Weights of a small mixture-of-experts language model, trained from scratch on English Wikipedia: 8 layers, 40M parameters.
Below are experts of layer 5 (counted from 0) of a mixture-of-experts language model. Rows are named router (the router's row for the expert), gate (a neuron's input weights, with its number), up (a neuron's input weights, with its number), down (a neuron's output weights, with its number) and show model dimensions 64-127. Each number is 500 + 25 x the weight over its row's rms, rounded and kept within 0 to 999. Numbers have three digits each.
After each expert's rows: a language model's description of what the expert responds to. This comes from a sample of Wikipedia text that the model never trained on.

# expert 13
router:471471517493529541491522473520511495551521473512528482522498559555474491504536523513500492529517499472502505489500482500484502524507536531485504509503488511496501513508515468465480487505535525
gate0:501487506509488516465456468506498463501528496507475507488511522533511512496509536499504494501499496455473532491483477474466521471475515516518526499559509438480500506495512515525500544474528532
up0:499486496477475517496525505464505505552520497492516500495514507496529497522505511522512503448492501508503529501534497472467510497477522496510491501530504462496517499487501527503514483488505500
down0:528486514516483484515505536507478482494519479505515525501500505492466485537459468495461515490479480453487520501516486504499518501486472466498490472495472537516472482508500485503490507555483490
Description: Prepositions and clause linkers after verbs or commas in narrative prose, such as by, with, as, from, under, after, when.

# expert 18
router:522525501469519543537538520506490492497532479464523555534491511495455503527509487493491488522502423471498497427480475468480481494481566528538481507489486535490491462508520483496493529516497540
gate0:526502463517511503528516491528552408480497488521493522507437535481489519547493518535452500531477489498552488464487474516499477487520494509505460536529467528509509530481537493520529482544523537
up0:529511489520484540497479500488504557481441563484505489487483472506512469454499522479520473478523507506524481517491472474453493532445465533515515539481485492469509509515485524477499515478497479
down0:475464527513495506477499491528497526469527504464505510515499498505530502528547515505488482491499517452481519462535475510544489514526485527479500509523527551508524465531511486479500527507517469
Description: Forms of be and have, auxiliaries and subject pronouns in running prose, like was, is, were, had, he, it, also.

# expert 31
router:495527491483505511517517510495518480528479471500528539509455521564489486495527504470481519504490533469504512505491516492486522508505518531513516525482451532480491516472511472473504494507496495
gate0:535510502499499501497466490543512546488497510503492509462503478503484535486476549479497478459453469468525519513484537517512480513535490503502508455470477514514493509472489510513451506486489493
up0:504477485499477556469469503529466519516468494499535534508510490540478505471523495504536497457501421496478514494503530468476505529484458500464447527474460484528469489528488491517490498526475504
down0:490499520481483496514466539488520523458499490462498518519522510515494535504480493461417495530524474505503481486524483498494465484513503447512440455501516531480521513482497530457481501503521507
Description: Short syllable pieces after an initial letter inside names and words, such as Cl, Sc, Walk, Camp, Hand, idd.

# expert 29
router:514492537550531515504523505506473505527502489491490555525486543494488497532468493483496546512486488491518541494501520535508516509497539517532506495508491519522498503503510478487494476528468513
gate0:491461541507497532491506435522508495460482459500505538463523495459550508481495492498522546463484480501487494528518503447488496473511491475448485494504470496526496489496458504497487503565550497
up0:533505480482508491499474531500492496506482547462503467497503495556471505511490494513451508517528495497473518499496516508501492507495471515512468511510512470488514526478514518506500514440467459
down0:487475520491528548491509517506509498493480553523501471517472487498520507500492458453496493504492473544508458442474506484506467491539462523489537541505505475523530525462556486493502540500538503
Description: The article the and merged preposition-article tokens (in the, of the, to the, member of the) in running prose.

# expert 26
router:493496497509504495494516504513496462516485454515540535563478556541463495519506511522487515516485504493528546494457517500487506517524517522537495530480474505516510509505505433486491489519463517
gate0:496532567583505498515483527484482508483508497485511498540486475508503489531514488504509450489500474526465518501476511547506519510520496502496508479472516466504502427499481486473522494506539513
up0:494465472482545508504477500571520445545495469447493488499491504561517478502452512514517495523503473456505471528509511501521510447476451498490546460496465574470510498468503520496493512515511479
down0:543506485521509544485542508477496478492503536525550442444526450501509504545483508484508469484501486465479505505475515509505514463500508462524498482505486452494498497503492480526497435524509465
Description: Descriptive words and word endings, such as right, high, front, dense, power and -ance, -ing, plus line breaks after list items.

# expert 0
router:444494492505512537487549488532512452535505490506525515507506582533446541505520521486472529507496495458486489435486500507515495496522518544481457492533489496501509479503532445479517485508474529
gate0:522532445502507533548471490514512491505433529500496489492512497533464523499477496501491493548524483510488527465529521479453504530503536524534509521559493509492543451548472489508466536519519502
up0:501473549489475511486474499511487551534478471474485501535529534458443507521485513547497461583567488483502504491484502499524501523483491477511477498511505502502551431547506481440491518549476535
down0:511478500473487507504456496468468510470496542539521508499507456515489482435449524507522519508499494478547506477504554504493507512467535537509457533521433483516491474493479489491480481467553510
Description: Prepositions and conjunctions such as of, to, and, for, or, plus words inside proper names, like Bank of America, Holy Spirit, Law & Order.

# expert 20
router:486509528504471494489506488528512457504521488503555518531485514513462529479517481478528525506467529471467508489492520483495484508524525507505498502457481515491509508484516480478499486511514552
gate0:485525490497495549525483522476529474518487535499513523524473528522552432488497489526503543515485516476466457484507503511518528526523491491484510509516471509532530482489497483495504525468506467
up0:498463473525445520475499502516491470498482539459509486486502498518520464503487514501523497505461491486495481528495516476526510518542492523529531503491485510572539501490527507469488527439531482
down0:500483453489472507539526493480509510489530497489509529512483519511518456490516484515509510516523481510546501522467466468487488576539480468495462504495475565514540505474499509478522483536474491
Description: Middle syllables and suffixes of foreign or proper names, such as Sask-at-chewan, Malay-al-am, -burg, -kov, -mann, -ington.

# expert 3
router:530478506509480526493482496494505455514541499480537561508483525523460523505519480481513519517510526481487522441524515496494502520508522481521467574514445518493547501497503473462504481517483515
gate0:554499439454497533524525477472540486483527504491513498524540511469507507490531538490505464523509515498525498496494485473487519508496501519474498503502534517521509497417503506515511477517512523
up0:464504508493497523502501479435526524508497482479512533517530485473543473507523522479468498484505524487469499494513509515507525612490533488507514506550509532506517515470480493503474534521466539
down0:470510507523504512499530504509460524492494491509456522508523484503510489487510452483489523490555487482504466462495437533510512459527482486523501512494518492517518516510517535478454453547502520
Description: Word-start pieces beginning with C or c, like Creswell, Canadian, coeducational, and other opening or middle fragments of words such as barrier, chlorophosphane.

# expert 2
router:497508519478483534479536513506525487509507483497537536522492530527484492527454486494481533532491493445498507501499493480511489501525513553509521498460498537530513486499506466460516488544487536
gate0:493498502522516523493481507516510474490459487465507525450510493503523492482497521487503512542520497514507517478471543513492505548483481521479528496514464523487504492457435493510507481506479506
up0:494467498487548509509517516485511499500541518531462505487485530470520516466492518474534486488497510467471497492523452523514540473529526472487471527521497502454512544446542491527485496477502452
down0:533498497529562494533539485509505502479541523512508517494524453449492460509446510516487521496516516493490527483504498504466486497470492504499480523485535531555508496474524546524483487528492524
Description: Commas, list-item hyphens at line start, en dashes and joiners like and, but, in, often in infobox lists and number groupings (13,593; 2021–2025).

# expert 28
router:495519476520514566518534479498495453513491521526494518517500562555463493527504497487532515480482528478510495447491500504489511482522523506513512537524481515494510446525484442483520489507496503
gate1:485480495507516509503509471512418520497523482525504481531563504498518467484527530524461519484486477501439496545564537526494528489548559479445531483521497507487466520507523500506533501479533520
up1:482485486488472464489453504513485490523493483496508502497530472498533535497471511499544489500512538491484477484469479455500497534528387549508485491520549524438552479484499438504476490547519497
down1:509502492463487524485507500480471476491550490475492492480525507458474505449474459483509531456494509502540491475485502515475471472498514482485506548484489500510434520502518485482518492505472479
Description: Common nouns for institutions, systems and roles after "the", such as school, government, team, station, system, minister.

# expert 10
router:511471508507520537514530500504522476513523484513532509555502511537475498523484516475526549529506492495476510473531503526474494491521521516512507505471491507490509510487488459495515494547484503
gate1:522475487470492511538511457533484501492527562506435497463466495478449517515521529502453508499505505459521475524494455493483522470525480523526495496491469498506520455531498492518486493550511493
up1:542508498497505465466509519429500509507474496523541490506510450532476426471523485480467477520492502524522517486494522476498530487482549468490545499519538499500500527489471518539498551482499505
down1:534494530492505504529437505471530535443532471510522520506478507542510504474487520512539446485476523491488525500495492493505507505511499452485528503491516509481467469439481494482507533489518449
Description: Nationality adjectives and place names, or their final pieces, such as American, British, United States, Pradesh, Pakistan, California.

# expert 7
router:524467524514508517498519485507484486509542497482506514552444557519457539506536484498494517540498520491520533511507505522521516489493521486478502539483478543493524451490491468481478488560510496
gate1:475502524477493514488490576482518452556483482533516529460537501477553502516537471488492494490518476504525490469545477500479465468520531525505514498543486483503481472524520512493541501508482504
up1:527434510508506486476467491483522504511522509516486536514493481474551510515524524498513501483527496482539513516534482512509489484512479505495505507465523529501490468500521525512543493548469539
down1:478502457458508481543504536451538455510476489532539523525508494467503451468492489508488480487493466511481439441449477490481505509583483528482517493509514509493512546501539503500512479473504490
Description: Full stops ending sentences, often fused to word endings like s., es., ")." and "".", plus paragraph breaks and initials like W.

# expert 14
router:494480540527513546503502485519510497555515507557489517511520532521484513546523494451504485488517518458504496459503507489461494504535553510540523565474483504464526473493469480520487482537451483
gate1:485494497503465533515495500504525479518486516465514491527476496519536489515531477493548501532489470506515474468541504512511588461524492518515528543523484528491497488518502526494472528522521546
up1:480484541535519539500565543514484535472512460524461528488530530485510532514485506500477488425538519467514513532500479515528443483482498542501480482476502516474511520506489493513517482512490513
down1:542503527471504430487535470514496458539538483507448465542528501521524498476509538546495531513484505510521505480467475491531502516539518473495453502483492506513530486471499497486495480481493489
Description: Separators and short words carrying a trailing space, such as pipes, colons, slashes and commas in tables and infoboxes (Edition: , Woking / , and , the ).

# expert 23
router:499526509480528519513538523511480515532520490487489506506512531477460487537521508516501506489478475480512502457488466511492493531494520510486516551521458502499533478501490463478515492539495508
gate0:469484518469485502523516551464490467483491507530474527476486513457461512506554495507492464528508475480501525494501520528504465514487482531522500531509494486493464446508504503465517532496549518
up0:506511469526544463508524481516507434549491505513497474481496496544506497499448512509514532502558515506499542499536469514521503483489449494515499525492449545550479519522495467533484526469468518
down0:523510512485505503514457506541520467467502480504499472505548498529499458474521481499526474494475494476501498494490504502536511488515474535515460499475472548508539527507492547465520495531485503
Description: Vowel-led word pieces following a single capital consonant in names, like M-ate-o, Su-ite, Le, De, La, and lone capitals in acronyms.

# expert 22
router:507477506504545499556522506523550493507542474531518497548482515515473522480501497512514531507514464467464559478500521519508485489532527532505508522494535504481495479474505500514494491531500538
gate0:527533519503523508474505531479526480466519506495475492488500492478520518495513530536467544479536453514533515508522470482516480498521514552459523509512499488530453493491485493501491532514524531
up0:512465512512457480489467471468531496460520505494510534520491510453466521514518465495449468502520469494480492502539515502514504478491469519536468529514505510547509547531514499500519471485479494
down0:518511497488496531514486481536541491530488507460486501506494473478443476520505492484501463529482480513492517505517480491446512454435473472539481513499465468482522528472478493558538491485441464
Description: Single letters and byte pieces inside foreign or accented names, such as á, é, ł, Japanese bytes, and en dashes in scores.

# expert 21
router:493500512486487534510521523530490467534542493480513532521473535549484520525531496479496526523492492507497503480485520516514503467538533510509500524475472532515509476512528436491534490520516539
gate0:500538440497474527482490473520487495500498495491498488471518529539445560508498446503464487506465469494497531503521459521493510514526473531524524517545497481508530527510519489511518525448498491
up0:538469546505517478529497506525483496498497484499483526484456481464541477488479502478497502506527534519502445495452555519474521488503533463490470481442500549509469477533454484502480507545518563
down0:514549501484491487536486474496517496481469514510535505473495488492470537559505507496479533501496567478470521464482508495502548532498513489525548502524542523480510505519508502481459490513515505
Description: Common male first names and surname endings in lists, citations and biographies, like John, William, Peter, and -son, -ner, -ers.

# expert 16
router:476489515522479545518515480510510477510502456483495480569497560543486518545504503485492490510504528458501490457444496504504513496500518513488508543478466538500481482482495456464523486498500531
gate0:450497524483514485478510524520516491476525490495480470521474544506465513520467509485528491472504505523494509504524500495497517480509546546486443511484473486485514489508491500504498503494535475
up0:520585504514514511474485482543510497477490505497507467519489514471495506511479486497491486497465511500500506538513522500492493489472528461494527516480509542504504519479533463517508493504487505
down0:509471482515518510497516504507444541542468476490479466486473543514475505505502498481463502450526482532461463514497508522465453544505548535578514451590459495494513530515481496484505501502493484
Description: Wiki heading markers like == and ===, paragraph breaks before titles, the word in, and passive verbs like made, used.

# expert 19
router:513515481518555542494516497483491463509513507497494522519498504563484488505504498496476537500513499502544516470467527489525474515520586493539493496496471517469492476521504483512496446499499561
gate0:512507451484448534471499498475528494537520494474496489526460512527508468505517481470506491512525502458527503473518556513548507460486526487528503452516502481547516448521475509508519554491506521
up0:475500543546524475524517499542505506503500542535525495516507506503487573517476506546519497509448479532455508504475452511452482516475484548456516529500515545518510548493518458475507470519479506
down0:497517499508481489515521502529509512537523520487531514436488505504512482523506500449515504475545503494532507523501501524554526519546465483492523481478460524499493494508495504491530486500554538
Description: Capital or lowercase B starting words like Background or Botanico, plus quantity words such as two, one, all, some, more.

# expert 11
router:485513475472485544488528519530512470503497470528516536528467560524473479509494485497515543522487535483491482422483468527483495478539538505505497524453486516545528487525487474466497527575487518
gate0:445485448455513525506491490487506485552506508519559488550518577501476495458515515520470509514458471503460475484471523507509502474469517515478499460535517529487520536497487478515494470511499576
up0:572557549539506514475461499512503519451538466475482513476476426507480480521509511474524489483523513486530529518522501477523517513534512505491525544483485473509482490512500522468494515491503461
down0:481513486492481494518532566493451477490465506459531536539507543490518541531502462506536521489499487554449496455472531529485509494500500500468517496489506523501512518483487504480515489560479546
Description: Opening parentheses before years or dates in infoboxes, like Teams: 1 (1998), plus noun endings and nouns such as ions, years, album, family.

# expert 30
router:510480508508469568535473517510478483501510489501501499500500516522468514517508491482492510545500477517486453473472515521487486500524538519519487468521450498546501510517531467521502528499488478
gate0:514507488535547474526493460453495476518517522450513497533528499507510539503511466504441481532535505458541528495508506511493494494478520523506511481510487482511514471493527480527506514524492519
up0:461490481517499506507466482457468475472519513453472488506567519469520550514489447476451476533532502463538534500519482482467515479499532534469519515516448491523499470494506502512506489505480481
down0:478483487517521474498482527519510464514576514433514500423525463472481477450511514540482504520464537473516462465472513466517519476498476487467490480500554546457505480506479511517493503502498485
Description: Capital vowels and syllables starting words or names, like A, E, I, O, Al, Mar, Man, plus prefixes sub, un, con, per.

# expert 8
router:529520487510503536471564460489482479540499481505497537494464548511495504532525449491472520533457521487473464454510505491495511498510533498521499528478487532519538491539492451471479460501486460
gate1:544496521495474536523532509565468491525455491541494512499549537495495465499482498468502552524457455525521539474495483493471462537508474478526535537510490511466519504538493487510491512486500494
up1:527462525489500503454513497509497481533468492532461499524545477479486505429528505522477525500470506498533499491479479519468541503520535494513430527493524475551502557490523496497502486477515509
down1:515496471496485521473521514520515506529507489477542494439500484485482489514461500496468551498483545541485503516512504538499488526500508493471506467497506490501496495449509489495519512503508512
Description: Opening letter pieces of words after a space (T, W, Ch, Bl, th), plus month names in birth dates and that.

# expert 24
router:474497511523511510508485458563520495529519494482500510512499523532460517521515495505516486485496518484480490446469506501505492523533503489486510526492449533503543460502496472526499512520464528
gate0:496441471491491474484475486467539470556485436495553487474543536493501526471526471462442505499509516452536499507499507548467483445512547516459510508523464517473522479487486539494484519498503522
up0:470492452517516475479481452504487512498434496558475475506491465529520481504474510521492471513547505502493529508483530470536470513552450494474498526483511466503510511498470481512449484486539474
down0:485519512525487522470487488518501501510464541478498498490504505525526554522492518488469509478499491509474498448480525481434543483486504497437508540494509529517459514530491497504485430524472521
Description: Single-letter pieces and endings inside foreign or scientific names, especially vowels and s, as in Casa, Girolamo, Machaeroidinae, and taxonomy lists.

# expert 5
router:496518519505495530523477505517494463545535447537508514521452497512458482538493482489494516511502510504487515487468490521516463482476573512533503528497528522534538524507514472509519507515512527
gate1:438463507503513515516479526516491445513496490485543496500520467474514527515503510496516526497486508501527444507509512545466504464515451503508473516485479492461460468481517525467486504463520477
up1:502502507498518509531541465489527472466535450486483533546544519480510548555483470509543538493523506489526479499486521505499523528484449493521482522482496479494441480502491502482506485521511465
down1:529513534522477529471475538526520483523471482493508478515455464506507492495497498505524471509481473465479494509490494549551511526486512487513494506494496495510511551477487557515491536475508497
Description: Line breaks ending infobox list items and table rows, plus mid-word pieces of foreign names and taxa (Me-g-achasma, Bern-az-za).

# expert 25
router:479523526534491512521508489526475497550515480505506496523492525521507500522502534532498518488479492468497490484487504501492495494526505525494516521491498525477498488536504465512497502538483545
gate1:510486467518501518478478508520527532494520485491480528496471496511455489484495483478516444517501512530526485464505496496548510468457486541474480561501523528557497494526498495471478512561467495
up1:480491476470525492547501472509469511513468499499491491454502486463563508528548502492469543475513525458480539536511494517499459541514478472525491476509496455495517517479504472523479499466508508
down1:476535474494496508507477514460505500494510480526491546463502488503487518535515505520487488509475486494486502459510458557514527501493525500494504492502521542482521501510484500529495517519502545
Description: Pipes closing table rows, plus colons, semicolons and dashes after labels in infobox lists, e.g. "Labels: Sullen;".

# expert 15
router:489452520501522577512550469531535480466525515474485509522525520565485498480474497503499481507500543470447494459500464488503527495530543516535500505462465489498488503521518477462512481466489524
gate0:483517458548523498486557492528511530490513494521484498503555502491509527491502489475504506517467491472499524503535521468475505477490523509508509465502485506489522536528509460500504474489516505
up0:506493555515477497509510521551543488472500454487531528520466544479471485477474532485524521488470516528499477528471528524517473517490457495444470509503525497528514511484458507482522484520498506
down0:507420509496539497447520508529488531510506500498535494546465537472555483538483505527506480482514487520469529451510495493454496496548521480519486504481528482488494459455529522513477508538524489
Description: Word-start pieces beginning with F or f, like Flanders, fledged, Fisheries, and opening fragments of ordinary words such as enemy, qualifying, violist.

# expert 12
router:489498502515539544531516513518491471523528469499505507514500539526498506548514470485513528516518489548503512442487498523480513478518553519518480470511450526492498474512485472548530506518498543
gate1:479521520517474511553496506504489499483555514489513485509525481539504494526519542515531503471531536494509485486469552481474467535564530473529522483535435506489485471504526505497494533521468473
up1:517537500509491490457489536474474526523523468539493496503482523510483495488484503467464503493499504509527467502509513507499549470512519491513528487509523507479480544519527459471525485431503535
down1:572504483454508440462462511480549549487534530521478522549498500505517550499517521474499495503475505483480494484506509514452447531491508528532489495517528484475498465508498480524520470480521490
Description: Whole numbers in tables, scores, durations, vote counts and coordinates, often between pipes, like 72:56, 94, 97.3830°W, 219,165.

# expert 6
router:499475497529525555547519494523526509497532491520515499526511486516469529546531465497518532509480530522461480480504491487500474516495544492485533559517508489492535519487501496466518504549494510
gate0:527516503520445513509501494488473493566498521515481470511517479515469544534500534508472523528503524499530513468462509500502542505498482477535534485504505510497523449497498462484508482520467559
up0:496536511497524500468533524551524523526513483467504525485482505487514457504529524482499492501469474504506464515490470528495535511489514542490529553479504553490476571495515516505489485509489490
down0:507508562557486553506513543469505520512489515496508536457531468487489515493488482544485487542499493502501491490530445480493502504520488498488491493487493481482498480469544531504475521507497514
Description: Single capital letters M, L, P, K, G, J, V starting a proper name or heading, often after a line break, comma or hyphen, like Masurian, Pakistan.

# expert 4
router:497509489521484544495527448510545509493493492530543532500490491522452492487494545490515492508517533473477481447496470489478511491513526540492480540466472496494499497493480476514492494523505475
gate1:483438467500533510497510463492508509490469518512548449500530495509492499495492479463497500521495503513466530526533452490467490502514480478548501487467534491510521454492528520493459470533544470
up1:456475509499458490519514457530467500490513501492484459518540504479499446500488481446500469493550527486473479524520474488504498528478521518494490479509487527446474539548515483501529492525521466
down1:549491506514545504468496531472515512529504519513480549514525467486486472500460523489519519495536520477471501494472484505487509494522485527488501495461476497462539491484497488499497489449461473
Description: Pipe separators between numeric cells in sports and results tables, such as medal counts, league standings and match statistics.

# expert 17
router:543487484487505535509513480466483452551498471532497510506542519484522502503521505528478549497462498481493496460472497513463458488531565501521524489499509522510523457484479439513513499489478499
gate0:529523494483498502524485509476550419496533481506522487487517490507542473531479519486493536533508493433530566474486505486487483515509501483475554506544508539479504503532503537478518505479500506
up0:489499482505545466443537477522552541537537518487490486543499514514472548508483496519496504552506497522533470526532532568514509451499467493547496495506476476548483484501492531463512491449493490
down0:502507518539501522494492494450504497555525450470550501473508512522476464497474493516521466493486558519495451548526451524500511505502486509564499475520466526493542499492455523468506522538523498
Description: Word-initial H, D, N, S letters starting names (Hajduk, Nate, Dryads), plus short function words an, his, her, their, of.

# expert 27
router:488519523516499530491526512474509451506517475490483490500524507536477499522510476528474509522500484506494460459517515538516480472514592496512533535450492546489510506489491464496500511551464545
gate0:460506491500509492494491493478470476464492484438496504489506511506445545531493484512492513497506518525530494506519454504501495527498519518501491536512509501506474528523545494483458511530523499
up0:485533508508475512513462507479501515525450490523486508519472477512521435481493473522475509508511491479527450471459494515505529506490455476475479528512506525548498488552505443499503513550497557
down0:522479484494494499545491454528503462465478490496540524475492531506498503472484514474520511525500496480482531477500515479515471499495574534468475478485470529484498478482524458511512505500520467
Description: Last three digits of years after 1 or 2, like 2012, 1905, 1995, and closing parentheses after citations or measurements.

# expert 9
router:504484495519502514526509494514472481515539494527534525532452555525488534552529500491515506522513508535505492447503506536507488491493527525516486496503463521537509487500481470532533475517497527
gate1:509523551537518530508550522462510479533503518558437497475493539486475498502444464509493499492478476497503470446487482477484479529494514508490532518507483495486477506493499432472506495509489533
up1:499496561529499506517529506457473464542475520517477500537491480540461519493508493568483508505451507509527478475493504508458503530487492493474495499513485512458491515454484498469504553527474521
down1:510515468444440465486507494498494458492505467521498483502484468532483505522476487504478475498516484471497518499497491492522478531515453499521487501540481483471493483464478553520514514485470510
Description: Leading digits of years, dates and lap times, such as 1 in 1745 or +1:39, 19 in 19th century, 2 in 2002.

# expert 1
router:477513512502536545555499489516489475546519498504500533491517507502520456543515537484461507499512482456503481494449471520451505476478525538491479515479514498508469487533523446470495500491522513
gate0:488521492496515522515525485524494477492526520513512492510512495513475554524548470515518471540478499488480500479491515505452516506513503505479533520528529495512471484502524446520503536466519505
up0:465511489519518502517520459508472478491506490480473463499515510538481557519513491498533499504496494522440474458482473475464478490494464494515530510526532514501478482544517517554520506486505514
down0:520480532510533506515451482510500480528472520475523500462494486483513499490517485510529436516483486517486469522460529486526501531498490522541495509530482517487530524496448538503547518513491527
Description: First pieces of longer words, often Latinate prefixes like pro, pre, ex, inter, trans, ad, g, including in LaTeX-heavy passages.